python train.py --balance_bias=false --norm="rmsnorm" --learning_rate=0.00337 --max_seq_len=1024
Below are experts of layer 2 (counted from 0) of a mixture-of-experts language model. Rows are named gate (a neuron's input weights, with its number), up (a neuron's input weights, with its number) and show model dimensions 0-127. Each number is 200 + 30 x the weight over its row's rms, rounded and kept within 0 to 999.
Before each expert's rows: "comes after" lists some tokens at least twice as common just before its tokens as in all text. This comes from a sample of Wikipedia text that the model never trained on. Tokens count by the router's weight.

# expert 12
comes after: "\n", " |", ".", ")", "==", "|"
gate3,214,204,193,220,130,205,215,199,194,144,182,237,227,174,168,181,226,154,239,189,135,184,188,177,188,233,219,188,223,175,180,196,207,205,184,246,195,181,221,235,212,256,214,216,220,200,235,171,201,216,159,182,271,200,180,203,210,253,218,242,197,260,174,186,231,244,178,189,193,211,199,222,110,195,177,173,190,165,195,220,197,242,185,186,209,199,244,190,149,193,222,193,183,152,164,204,241,275,186,183,158,176,225,200,207,241,223,182,205,181,184,237,237,254,156,167,143,149,194,193,232,177,171,239,251,135,236,226
up3,177,222,151,199,150,255,185,221,217,151,162,206,125,207,127,215,191,182,157,191,200,192,206,173,254,185,158,207,211,202,226,217,172,198,244,191,178,185,176,201,222,211,184,206,209,184,228,165,142,234,147,220,247,185,187,180,223,195,122,205,186,180,206,180,236,184,231,187,235,237,205,195,196,216,193,187,174,223,228,224,226,236,190,205,184,169,252,239,200,250,204,239,188,238,195,162,143,135,241,196,235,261,210,183,216,207,194,179,116,247,192,170,255,204,223,167,193,207,164,171,183,171,148,163,198,236,241,220
gate4,221,222,202,194,219,188,202,167,145,197,164,135,174,226,256,182,213,191,237,173,172,178,196,212,161,249,167,179,175,179,164,213,211,197,212,186,167,224,199,256,211,210,164,246,219,295,240,184,240,218,239,206,259,187,205,221,237,171,228,229,214,214,189,148,145,174,156,147,205,206,234,173,244,216,142,214,198,211,179,201,154,230,210,188,214,221,168,182,238,183,198,194,179,168,262,176,234,232,198,180,172,178,229,243,213,220,182,156,144,257,226,165,207,195,199,175,187,175,206,215,186,210,209,201,183,191,214,207
up4,195,207,215,167,223,165,220,191,216,184,115,117,196,214,191,139,199,199,205,252,189,176,196,202,186,163,130,187,201,224,168,178,183,209,177,236,229,214,194,220,161,191,222,256,201,221,264,218,207,252,165,214,230,178,220,190,180,202,188,197,196,135,244,193,206,188,188,170,201,205,162,223,187,205,173,141,233,216,217,227,231,187,177,258,195,158,193,242,248,215,204,206,234,186,245,215,242,164,222,169,208,199,234,209,232,178,213,240,189,209,235,182,179,189,136,186,246,222,190,222,238,207,197,176,146,179,198,182
gate5,202,152,173,253,207,260,185,196,206,131,213,212,208,198,143,232,192,188,230,209,144,188,164,180,214,115,216,236,162,185,216,244,263,195,211,210,179,139,231,233,177,183,183,259,128,209,185,197,230,190,223,197,204,187,198,229,198,204,229,263,193,191,205,187,217,186,168,206,192,168,166,229,201,126,196,288,217,214,207,193,240,202,187,254,205,211,206,167,253,163,249,176,177,215,188,251,204,269,159,183,229,193,211,176,224,158,224,201,220,237,217,233,220,230,204,197,170,230,189,200,181,167,204,197,203,190,211,210
up5,200,217,219,164,214,142,153,130,184,151,178,156,166,208,126,215,193,172,220,144,143,192,200,176,205,206,190,227,166,162,209,222,213,185,210,187,188,160,228,201,139,178,176,174,178,190,183,220,225,257,205,248,207,194,217,250,225,203,239,209,194,200,171,179,166,199,193,185,208,145,192,166,202,199,223,221,211,211,192,213,228,173,208,190,230,212,228,161,163,187,259,178,232,168,201,165,208,237,203,156,244,182,179,182,178,197,225,253,183,247,218,250,235,211,183,186,247,238,180,217,221,174,156,197,189,184,198,199
gate6,215,211,223,213,200,229,250,237,206,197,188,240,215,202,186,241,202,188,207,185,184,242,196,220,212,253,231,200,194,138,233,135,245,173,206,212,191,182,267,237,177,225,236,242,201,170,189,222,190,160,203,227,226,172,203,217,145,173,164,224,113,186,190,227,209,195,193,221,217,169,238,172,143,202,243,226,224,267,190,221,159,164,169,173,156,203,179,202,222,216,168,240,247,199,266,163,206,166,168,209,225,179,199,229,130,219,245,215,249,187,258,226,217,153,209,192,233,180,204,156,157,230,218,266,211,219,158,236
up6,192,181,200,218,216,178,94,193,195,232,222,179,191,156,241,197,209,184,161,153,226,244,143,190,206,190,183,217,189,245,206,196,213,227,179,213,172,228,170,160,172,149,187,144,240,226,257,192,211,164,202,215,200,198,216,141,163,199,191,235,186,214,186,166,216,219,208,225,179,189,257,227,215,238,193,169,203,211,132,162,168,224,184,192,186,169,198,155,221,206,210,206,234,190,196,189,165,187,217,201,201,164,162,226,242,173,242,199,213,199,199,166,234,124,179,184,199,231,167,247,149,151,159,194,183,173,164,188

# expert 1
comes after: ",", " (", " \"", "/", " or", "),"
gate8,263,196,172,190,146,205,168,197,214,223,186,198,246,214,238,187,153,237,215,201,204,263,210,205,195,190,133,274,199,183,166,188,213,169,213,195,186,227,177,194,203,239,176,162,163,192,216,237,211,147,212,195,165,163,212,197,245,152,174,175,205,191,214,175,252,215,187,206,240,159,146,176,171,186,151,147,181,215,238,230,220,161,221,152,224,204,272,161,203,167,211,215,207,204,174,159,200,170,222,217,211,185,236,199,166,228,229,192,199,231,191,235,227,182,240,188,211,220,224,162,211,230,173,199,156,168,237,164
up8,243,177,160,173,186,192,223,150,158,238,219,211,213,194,249,264,188,223,179,193,205,217,190,186,221,226,158,228,250,208,183,179,233,201,179,176,181,207,201,174,186,232,128,149,194,138,196,210,162,142,232,201,153,173,260,191,230,173,202,166,205,212,185,201,202,234,222,207,227,190,219,128,192,213,175,192,157,188,187,168,221,231,185,196,244,189,250,162,224,202,216,209,253,201,151,141,230,159,215,180,210,148,208,221,195,181,242,241,211,208,177,244,253,183,232,187,216,189,191,188,215,152,214,199,181,232,248,198
gate9,262,172,200,177,250,219,164,187,163,213,258,143,242,210,161,190,170,220,177,183,206,159,187,189,214,242,151,158,230,165,232,156,210,184,235,224,201,248,163,155,231,218,157,198,151,231,206,141,161,184,195,208,214,148,216,153,188,197,213,168,165,187,194,171,227,233,185,212,221,220,226,217,185,136,225,223,204,225,205,204,210,235,205,239,194,213,123,194,161,155,232,215,243,252,176,244,205,162,156,212,195,216,152,209,233,195,198,183,214,227,188,207,170,172,195,185,206,185,213,114,162,261,264,144,164,220,156,194
up9,225,229,223,143,175,229,261,207,215,165,138,198,227,227,252,261,203,252,213,175,223,190,166,193,188,140,193,221,167,233,194,206,205,207,181,180,188,183,191,171,219,208,245,173,208,245,186,221,234,193,196,160,107,237,221,214,193,206,164,173,189,235,137,213,203,195,239,199,194,204,178,180,208,167,216,156,202,251,220,209,173,269,201,232,181,220,223,212,241,190,267,219,207,171,271,186,195,160,217,178,201,187,233,164,155,206,174,195,203,245,241,185,157,215,197,218,167,183,164,261,242,236,195,174,224,209,216,132
gate10,236,153,172,204,192,192,198,199,228,195,261,234,197,235,200,232,195,276,187,155,219,173,202,161,205,188,182,231,162,162,203,225,191,152,163,190,242,166,212,211,211,203,186,177,177,221,218,172,152,193,228,201,212,212,267,238,187,200,261,222,193,172,223,200,157,202,177,195,262,181,210,111,181,173,237,171,244,245,151,211,220,212,195,194,180,166,190,184,201,277,221,185,300,207,205,199,205,182,165,193,215,227,218,222,156,210,191,217,215,208,203,211,220,244,257,142,206,170,242,204,163,157,189,220,167,152,162,179
up10,209,175,158,183,202,199,196,205,232,183,204,177,202,210,229,211,205,275,256,163,202,209,164,194,211,236,216,224,205,222,215,168,211,221,149,207,139,137,175,220,219,205,213,192,204,208,203,192,175,215,212,192,168,192,236,114,214,226,198,180,184,200,234,213,228,180,162,183,193,199,197,134,245,147,165,152,205,217,154,223,133,182,220,144,168,191,195,186,203,197,177,130,244,237,207,239,258,212,186,166,225,215,243,177,202,180,178,236,198,262,222,196,203,173,198,228,228,118,227,204,167,240,200,214,218,186,192,214
gate11,182,176,187,218,181,227,211,214,215,194,196,163,162,187,172,175,137,225,200,241,180,233,153,172,231,239,218,264,147,190,215,163,223,173,186,191,177,205,209,237,224,187,248,186,187,225,128,215,239,207,197,200,123,187,222,205,137,166,210,170,209,236,144,204,188,155,166,192,205,185,195,232,206,203,205,178,224,213,259,210,209,140,143,197,186,251,242,210,220,238,180,208,234,204,232,180,207,192,205,212,198,234,158,209,225,242,144,175,206,279,208,193,186,213,236,193,270,210,199,125,221,214,245,231,210,182,243,236
up11,218,203,190,221,140,205,220,277,162,190,174,214,185,254,247,247,248,238,187,253,226,180,215,153,200,232,196,209,194,147,189,177,192,188,231,225,237,191,237,226,192,211,187,182,154,203,195,227,258,241,185,190,169,246,213,190,221,270,187,167,206,122,210,200,229,176,206,220,206,242,152,173,206,198,114,199,210,170,207,201,166,240,204,238,175,222,182,219,167,229,228,228,201,234,211,188,133,283,135,179,245,161,208,209,175,213,218,178,214,159,172,233,232,187,189,171,211,187,160,238,239,169,178,226,182,248,213,228

# expert 11
comes after: "\n", " the", "|", " The", "The", " 2"
gate3,200,195,186,229,153,243,207,224,185,201,175,232,241,181,141,195,230,202,195,234,148,236,209,177,185,219,174,184,217,192,188,226,203,195,197,242,207,216,207,187,155,263,187,243,216,230,203,162,209,215,197,189,279,195,211,181,258,234,212,277,187,257,186,175,213,203,170,174,139,192,184,251,174,187,188,200,212,178,140,197,173,210,178,142,215,237,257,187,157,208,221,194,182,191,167,163,236,191,181,211,201,216,225,198,159,211,216,186,229,186,219,239,210,254,162,207,142,183,211,154,200,179,181,182,239,145,203,253
up3,206,201,185,181,168,212,183,207,232,188,194,210,176,259,129,188,204,179,174,205,197,225,215,177,227,192,177,218,215,203,181,194,213,205,221,205,196,144,151,148,235,200,200,170,239,200,232,147,171,201,164,171,247,196,168,199,235,220,100,264,219,223,209,153,209,222,226,161,195,279,217,242,184,236,170,182,181,174,271,203,193,281,190,224,188,210,250,213,202,208,185,274,185,234,201,184,201,122,213,209,205,247,192,212,212,187,216,169,119,225,185,152,244,213,196,161,244,165,160,187,158,163,157,167,214,240,237,212
gate4,221,153,148,211,206,215,188,201,160,220,144,153,140,157,250,202,228,200,215,132,188,201,205,201,192,264,172,198,204,166,204,240,211,209,224,199,164,233,187,245,219,235,180,211,226,255,198,192,240,216,220,193,212,196,202,196,220,198,166,205,186,214,195,158,153,197,147,205,179,157,183,145,208,163,149,224,184,216,190,195,173,212,203,155,192,176,160,231,255,191,255,185,211,172,234,226,220,176,205,170,198,171,218,175,220,225,202,202,167,217,204,192,190,209,217,129,193,165,247,214,207,224,167,225,154,187,235,237
up4,199,211,186,149,241,174,201,203,214,181,143,148,201,151,166,171,224,250,162,253,148,208,181,180,200,162,130,184,202,209,178,181,166,200,225,239,199,184,157,183,137,176,252,239,233,150,258,204,170,234,161,234,252,234,210,208,173,242,225,200,225,142,227,204,236,196,154,163,237,221,148,197,170,224,204,171,228,201,212,209,232,228,164,258,146,171,217,222,249,220,176,205,243,207,211,192,213,184,212,226,239,196,223,177,254,144,170,258,179,183,209,186,157,190,172,186,225,264,214,203,191,235,155,192,185,162,125,201
gate5,174,161,179,250,192,240,215,201,219,129,229,205,207,240,135,223,166,227,256,218,166,202,184,192,203,181,213,220,204,244,183,228,264,192,194,215,175,120,188,240,269,191,207,247,163,229,221,238,201,168,232,217,200,227,187,234,264,199,240,247,196,159,208,204,206,191,198,209,152,207,177,224,229,154,200,249,205,209,181,179,217,187,166,246,220,208,215,164,208,183,260,145,200,187,186,259,188,251,210,193,207,187,219,204,216,184,228,207,250,235,209,235,202,234,210,246,223,231,163,191,169,163,211,211,196,238,236,188
up5,163,202,201,174,189,127,172,143,187,164,213,168,197,172,122,199,204,176,222,124,162,217,221,150,235,201,193,212,148,205,199,205,224,144,201,165,208,162,208,174,213,163,226,201,222,227,190,223,237,193,218,242,151,227,210,252,258,184,272,196,212,228,182,200,186,182,179,193,198,149,169,187,201,221,246,212,204,194,199,226,217,215,209,172,248,205,230,163,178,254,230,173,230,173,190,194,219,220,170,141,235,206,213,217,202,237,177,223,176,235,202,205,239,234,176,209,273,239,173,165,194,136,199,166,199,180,213,214
gate6,192,185,224,225,181,207,255,221,214,176,192,271,192,239,207,209,232,228,230,172,204,202,160,183,221,216,247,168,187,196,228,161,242,169,179,213,177,191,236,240,199,203,240,224,171,125,159,237,214,171,204,207,171,193,218,199,179,187,170,186,151,174,193,240,221,176,207,253,243,191,234,214,156,225,197,252,233,270,230,226,118,182,215,163,140,207,195,198,209,221,163,251,228,190,241,204,211,245,186,232,237,249,184,230,152,237,238,220,225,205,247,256,241,173,222,205,232,168,203,165,129,232,243,282,166,242,141,237
up6,184,192,179,185,178,193,171,241,143,256,226,158,203,189,211,222,203,199,138,163,223,202,197,234,215,172,174,195,185,160,179,208,214,251,193,199,204,224,149,172,189,154,212,162,221,249,233,230,231,183,237,182,232,234,201,166,185,201,197,219,192,242,190,217,234,235,220,199,220,206,250,247,235,239,206,226,193,206,153,163,196,203,226,209,227,170,183,154,192,226,231,215,232,191,208,203,218,209,226,216,191,213,148,243,282,164,232,176,193,173,240,170,223,150,149,188,197,236,181,230,179,158,157,194,181,192,190,175

# expert 8
comes after: "\n", " |", " in", ".", " the", ")"
gate3,252,201,199,176,161,234,230,179,163,167,162,239,267,164,150,205,234,182,170,233,161,214,203,177,217,237,223,183,229,172,166,214,210,182,188,257,202,179,233,208,220,262,229,230,215,228,232,184,174,212,178,171,298,161,206,157,198,237,206,262,182,231,182,183,240,207,220,199,169,240,217,215,202,193,186,200,199,183,181,214,164,192,206,198,188,208,229,151,180,197,207,195,176,200,186,138,229,204,174,231,189,218,192,195,186,226,245,174,222,159,220,250,261,252,173,186,158,171,186,194,198,200,204,233,288,189,189,201
up3,211,208,142,199,149,249,193,178,197,171,188,211,176,226,120,194,164,156,150,195,155,213,221,148,213,180,171,196,191,200,213,201,216,203,221,199,196,174,173,196,204,214,206,181,194,168,213,167,165,244,166,203,245,148,170,165,200,193,108,231,214,191,262,189,197,205,226,189,213,258,211,218,168,259,201,157,187,185,272,186,227,282,212,203,188,191,268,191,162,214,212,216,176,215,238,170,186,140,227,246,216,220,204,204,209,188,198,160,131,217,194,144,240,166,238,178,231,191,165,196,160,178,140,179,228,229,216,186
gate4,209,209,146,226,213,156,186,166,147,185,177,161,200,180,250,191,190,185,196,167,177,234,227,213,179,243,137,239,182,230,200,229,192,204,167,207,179,238,178,309,164,210,160,211,209,245,245,200,231,175,197,198,230,189,213,220,149,183,211,250,230,229,187,168,185,171,169,155,185,241,180,190,239,217,115,226,182,185,170,198,147,222,168,194,190,219,152,143,274,185,230,187,188,165,245,190,221,197,205,175,239,177,203,205,205,210,206,172,175,196,214,185,195,190,186,161,195,165,216,203,220,186,180,218,164,155,235,231
up4,187,191,210,184,239,179,221,194,204,195,149,175,184,173,147,153,207,218,182,252,182,198,221,203,220,148,153,221,235,224,171,216,176,207,177,249,205,212,216,230,163,192,249,218,202,161,232,217,196,242,175,224,238,167,183,189,148,221,199,201,173,173,205,209,230,201,157,164,202,219,135,188,218,233,168,191,234,223,197,220,215,170,142,263,174,124,180,187,246,208,228,190,256,201,217,226,242,153,225,188,244,213,225,186,215,180,214,222,191,180,220,197,155,194,148,165,231,260,200,219,203,207,117,209,134,143,176,192
gate5,167,175,207,222,175,213,169,187,246,190,234,178,192,216,145,217,180,217,250,184,197,213,176,193,233,126,226,237,172,240,210,266,243,200,212,203,185,139,221,237,207,155,181,211,154,231,200,224,207,169,160,227,195,154,195,239,244,204,222,266,222,162,264,162,190,207,195,189,178,169,192,230,189,163,150,216,223,200,186,167,218,198,169,241,193,235,173,180,205,154,249,159,178,184,178,267,191,224,188,177,222,180,212,172,222,161,229,196,191,208,203,208,176,240,181,232,243,260,158,179,175,177,215,220,194,200,231,231
up5,161,176,192,174,194,114,164,157,187,167,189,162,186,206,156,223,184,220,231,193,180,186,239,152,221,174,194,182,138,226,194,226,224,129,189,163,207,150,220,198,192,168,165,175,215,193,189,216,221,212,191,244,184,189,245,254,218,188,239,210,191,190,201,203,205,209,173,201,198,143,190,163,211,204,215,187,202,195,215,254,253,218,211,186,207,204,186,201,172,188,229,188,224,194,204,198,191,217,199,158,220,228,238,153,172,203,203,289,207,229,172,222,215,243,181,187,297,283,162,198,208,146,190,182,176,170,207,208
gate6,229,215,186,225,167,189,225,220,200,214,171,226,209,222,207,211,221,194,261,176,181,230,189,184,227,196,219,183,224,180,239,195,231,197,185,228,203,200,260,251,181,196,235,198,208,165,176,221,194,192,150,200,180,178,200,239,130,195,168,186,131,204,176,232,186,131,227,224,226,182,233,203,153,213,237,197,213,260,237,204,140,145,207,155,136,198,179,189,260,231,161,228,198,204,252,223,227,210,186,222,206,225,182,195,152,216,274,202,238,217,233,292,217,203,224,172,240,179,189,141,139,258,207,254,214,183,141,209
up6,168,219,190,173,193,168,126,175,167,217,212,175,182,148,192,235,214,181,155,195,212,223,146,202,237,191,182,195,185,236,170,221,246,239,222,213,191,241,167,175,168,166,205,176,263,212,226,241,195,154,210,195,215,209,216,167,194,224,216,191,220,231,200,185,187,220,218,235,202,209,252,228,237,224,215,184,195,196,176,122,188,197,220,211,196,191,200,165,247,200,214,199,259,192,198,219,200,208,219,237,190,203,173,230,259,186,250,224,186,208,222,185,212,154,159,177,180,233,177,244,137,187,171,199,194,136,154,239

# expert 10
comes after: " the", " of", " in", " and", " was", " a"
gate0,211,232,204,215,218,241,156,197,174,234,234,213,167,217,194,179,189,251,208,167,232,174,241,191,211,154,180,127,177,210,187,210,251,262,154,214,173,166,205,194,150,143,224,161,148,208,177,221,221,209,184,203,256,193,246,221,224,239,187,200,202,132,222,174,217,306,187,202,222,188,223,216,160,197,223,257,201,197,216,183,176,233,216,191,232,201,211,222,215,257,147,226,232,148,226,197,163,233,202,167,218,172,212,182,225,226,174,156,270,200,168,207,226,159,237,218,219,224,148,258,173,191,195,179,179,191,247,211
up0,181,227,189,203,217,211,181,149,241,189,245,182,228,140,152,212,219,177,199,173,219,198,172,173,236,183,268,215,167,196,238,215,206,145,194,192,178,208,207,195,225,180,200,235,220,216,172,182,188,236,261,233,216,189,198,198,188,162,232,201,220,206,181,249,240,160,192,213,193,187,213,195,220,227,243,156,175,231,242,188,174,246,156,204,211,159,169,193,223,186,205,158,145,170,182,150,223,199,171,221,183,200,200,167,142,212,243,256,174,247,216,216,229,186,225,181,133,165,241,158,224,232,222,216,226,164,174,150
gate1,200,255,224,209,202,264,203,235,220,180,228,226,149,204,229,252,173,179,261,219,197,159,182,181,206,189,153,192,194,192,205,236,234,240,199,198,207,192,240,209,223,215,240,171,182,209,280,222,205,203,186,177,151,249,197,171,287,177,226,188,245,197,206,171,139,195,237,187,228,237,212,159,208,188,285,194,201,193,215,264,202,171,245,168,240,184,132,219,214,195,207,210,196,239,212,190,191,243,199,215,183,183,255,188,173,236,185,222,241,206,212,223,217,242,211,207,162,212,194,232,180,207,266,194,192,171,164,189
up1,216,165,223,233,188,237,171,210,206,175,177,185,192,188,197,194,286,259,190,203,179,232,203,239,204,154,189,178,152,197,198,218,164,216,185,241,136,192,187,233,244,227,160,187,185,227,144,214,163,139,176,200,204,199,200,222,192,189,183,211,272,185,257,208,210,174,141,160,248,172,219,214,164,186,168,245,242,215,169,174,213,226,211,187,252,209,259,169,204,184,224,179,241,217,184,180,179,194,224,213,205,206,187,189,223,269,200,208,165,120,229,208,165,139,159,247,226,195,175,215,210,238,161,172,211,201,246,238
gate2,198,169,120,178,214,207,184,175,236,184,211,175,205,178,199,184,171,194,200,191,192,186,208,210,151,140,202,208,185,154,189,184,169,182,157,221,199,215,204,200,204,194,213,212,128,149,141,213,195,167,218,187,218,160,236,220,208,204,208,215,196,224,240,220,177,215,213,208,169,163,217,196,244,169,254,211,231,222,176,191,206,225,195,206,244,210,225,156,202,254,207,199,188,164,215,156,160,239,204,213,180,232,279,196,188,197,183,157,258,228,169,212,203,224,203,245,158,225,170,192,125,123,244,161,231,233,190,191
up2,232,219,263,183,214,220,191,176,199,182,187,202,223,204,190,179,162,181,151,194,182,235,190,161,244,233,169,208,206,227,135,206,181,213,184,188,196,193,196,168,200,264,182,250,234,243,239,175,182,241,156,223,219,222,165,199,184,166,215,209,221,261,144,132,214,200,203,182,215,205,205,184,146,225,212,182,212,178,246,160,164,177,246,145,184,220,209,214,206,156,193,225,173,125,178,195,168,189,247,195,254,209,201,246,219,216,184,184,173,214,248,141,166,250,224,175,195,178,272,246,253,238,152,206,197,183,174,199
gate3,233,165,196,222,139,237,240,168,183,206,164,227,190,182,183,211,237,168,169,186,195,201,235,171,188,218,195,193,204,161,203,242,205,211,231,307,209,171,171,241,198,206,200,231,186,213,226,177,200,211,182,195,284,195,195,206,237,224,223,250,136,255,189,140,194,236,191,170,179,221,237,227,139,180,221,201,194,168,168,175,199,234,220,223,207,190,199,182,143,177,264,161,186,202,247,152,193,233,200,161,204,161,212,190,178,218,231,161,204,198,232,252,235,259,208,203,145,185,173,206,195,166,144,202,249,160,193,222
up3,193,192,178,200,132,241,176,193,188,186,175,194,168,214,150,234,234,147,173,198,182,206,229,170,205,180,140,193,172,207,212,186,206,238,211,235,168,209,184,198,232,200,182,196,237,226,247,165,166,218,181,196,248,191,154,204,237,197,118,271,182,211,242,170,188,195,225,193,242,269,224,204,200,185,209,173,170,200,249,180,231,282,224,184,175,167,244,227,202,223,236,258,185,217,249,183,153,148,225,216,210,224,184,228,207,187,194,173,149,221,181,184,258,192,218,183,191,196,163,224,202,158,163,162,209,273,258,192

# expert 4
comes after: " |", " the", "|", " a", ";", "–"
gate3,240,193,195,172,139,212,238,183,170,158,193,246,238,146,126,236,226,175,203,198,193,223,218,172,186,236,182,213,237,171,171,232,222,205,160,260,180,195,193,243,199,230,200,222,139,227,250,202,205,213,171,210,278,193,196,202,214,267,199,275,170,276,161,202,221,180,187,173,164,189,183,201,146,193,211,185,216,209,175,165,157,213,220,188,203,239,209,238,186,181,243,179,172,208,190,186,215,206,192,201,163,184,184,200,175,212,278,159,237,205,224,247,241,258,159,213,141,185,190,171,179,195,178,221,256,168,237,227
up3,165,195,171,171,155,230,206,212,199,154,175,223,177,198,116,175,231,163,221,193,192,218,203,134,204,217,190,201,191,210,219,214,221,213,215,208,179,165,158,211,215,193,196,172,219,196,224,162,159,239,187,194,256,162,175,201,240,171,133,220,194,181,223,193,192,204,211,168,235,264,275,222,188,225,181,176,213,197,239,203,192,245,217,181,209,185,249,210,147,215,205,245,185,206,231,201,150,139,209,202,194,213,178,197,181,180,216,166,142,212,192,144,256,194,192,155,205,211,157,173,206,156,84,161,204,218,252,220
gate4,196,152,181,211,225,183,151,185,160,212,160,158,207,165,289,224,167,214,188,161,204,214,226,164,210,247,177,203,176,185,191,256,235,186,208,155,183,205,182,230,222,206,162,218,226,262,216,216,243,225,215,152,239,170,203,195,224,152,201,208,225,227,200,173,157,171,194,176,211,227,182,193,240,199,175,252,167,206,202,207,147,216,220,199,205,209,157,176,240,162,254,175,236,182,230,187,214,184,216,160,221,187,212,237,184,200,201,196,154,245,182,147,213,252,211,132,154,113,214,200,190,262,186,258,166,207,204,220
up4,172,198,188,166,248,174,214,225,198,185,131,177,226,191,166,166,218,228,142,257,162,217,166,167,212,165,158,190,219,237,180,195,163,211,167,254,223,215,171,200,167,210,219,232,203,170,249,211,183,212,208,223,253,202,137,182,181,233,216,185,183,161,228,188,244,188,179,145,189,196,81,191,169,204,189,165,202,230,214,244,232,200,202,261,164,145,175,213,219,225,228,220,253,200,253,195,223,163,237,170,191,207,204,152,203,138,168,247,210,212,218,216,183,144,177,187,193,203,197,234,195,217,184,211,166,204,169,200
gate5,192,161,187,218,202,222,206,228,213,163,167,198,225,208,181,219,186,208,269,227,196,232,147,198,198,145,207,204,154,229,185,197,238,208,222,232,169,169,162,251,239,176,204,220,141,199,161,237,192,169,207,215,204,196,173,176,241,201,184,249,194,165,226,180,206,212,199,175,199,214,171,214,194,121,183,257,221,186,209,195,243,201,207,194,189,232,182,157,204,168,268,155,197,205,177,268,215,246,203,212,231,210,200,218,236,148,223,194,210,240,208,247,207,262,227,235,212,244,190,200,194,179,197,224,209,207,222,229
up5,172,184,205,169,193,147,119,142,158,177,178,147,215,180,164,207,214,208,219,152,184,212,225,145,216,195,161,189,129,230,212,179,204,146,220,162,198,190,204,168,190,173,178,181,200,184,199,183,196,222,216,209,175,241,202,201,248,193,236,182,217,227,198,208,175,184,204,150,247,144,149,180,182,200,217,226,188,224,181,253,280,183,240,214,222,235,197,178,174,220,207,176,271,196,181,194,197,210,174,147,234,218,193,174,169,192,226,256,215,228,220,216,246,248,213,209,270,237,165,186,191,184,175,196,206,155,200,196
gate6,212,190,241,251,208,188,245,207,187,226,206,257,213,215,180,177,211,212,203,169,193,217,186,195,218,223,273,193,206,175,225,164,219,190,174,226,191,207,283,227,182,203,241,193,190,187,194,207,218,211,210,214,188,174,240,201,165,223,179,190,144,154,187,251,204,179,200,231,220,193,248,203,135,197,224,197,214,253,220,190,131,175,180,177,175,171,230,191,227,226,177,231,225,195,192,214,244,192,162,186,242,230,190,247,145,206,246,214,233,202,227,235,216,155,238,201,239,159,220,163,112,235,212,299,180,241,191,206
up6,215,177,185,153,197,214,194,204,171,205,194,177,161,136,232,205,173,214,154,212,198,219,169,217,197,162,147,192,175,205,210,184,216,263,181,219,216,204,149,142,180,187,192,150,220,182,206,263,272,229,225,166,229,226,214,178,210,178,215,201,188,242,175,204,195,232,223,219,166,219,231,235,189,246,210,219,164,228,168,147,196,174,199,208,202,194,171,170,221,235,224,200,278,188,206,232,224,227,209,200,205,160,139,251,219,134,198,222,196,217,193,213,207,160,138,170,147,211,204,239,196,188,149,215,173,163,168,205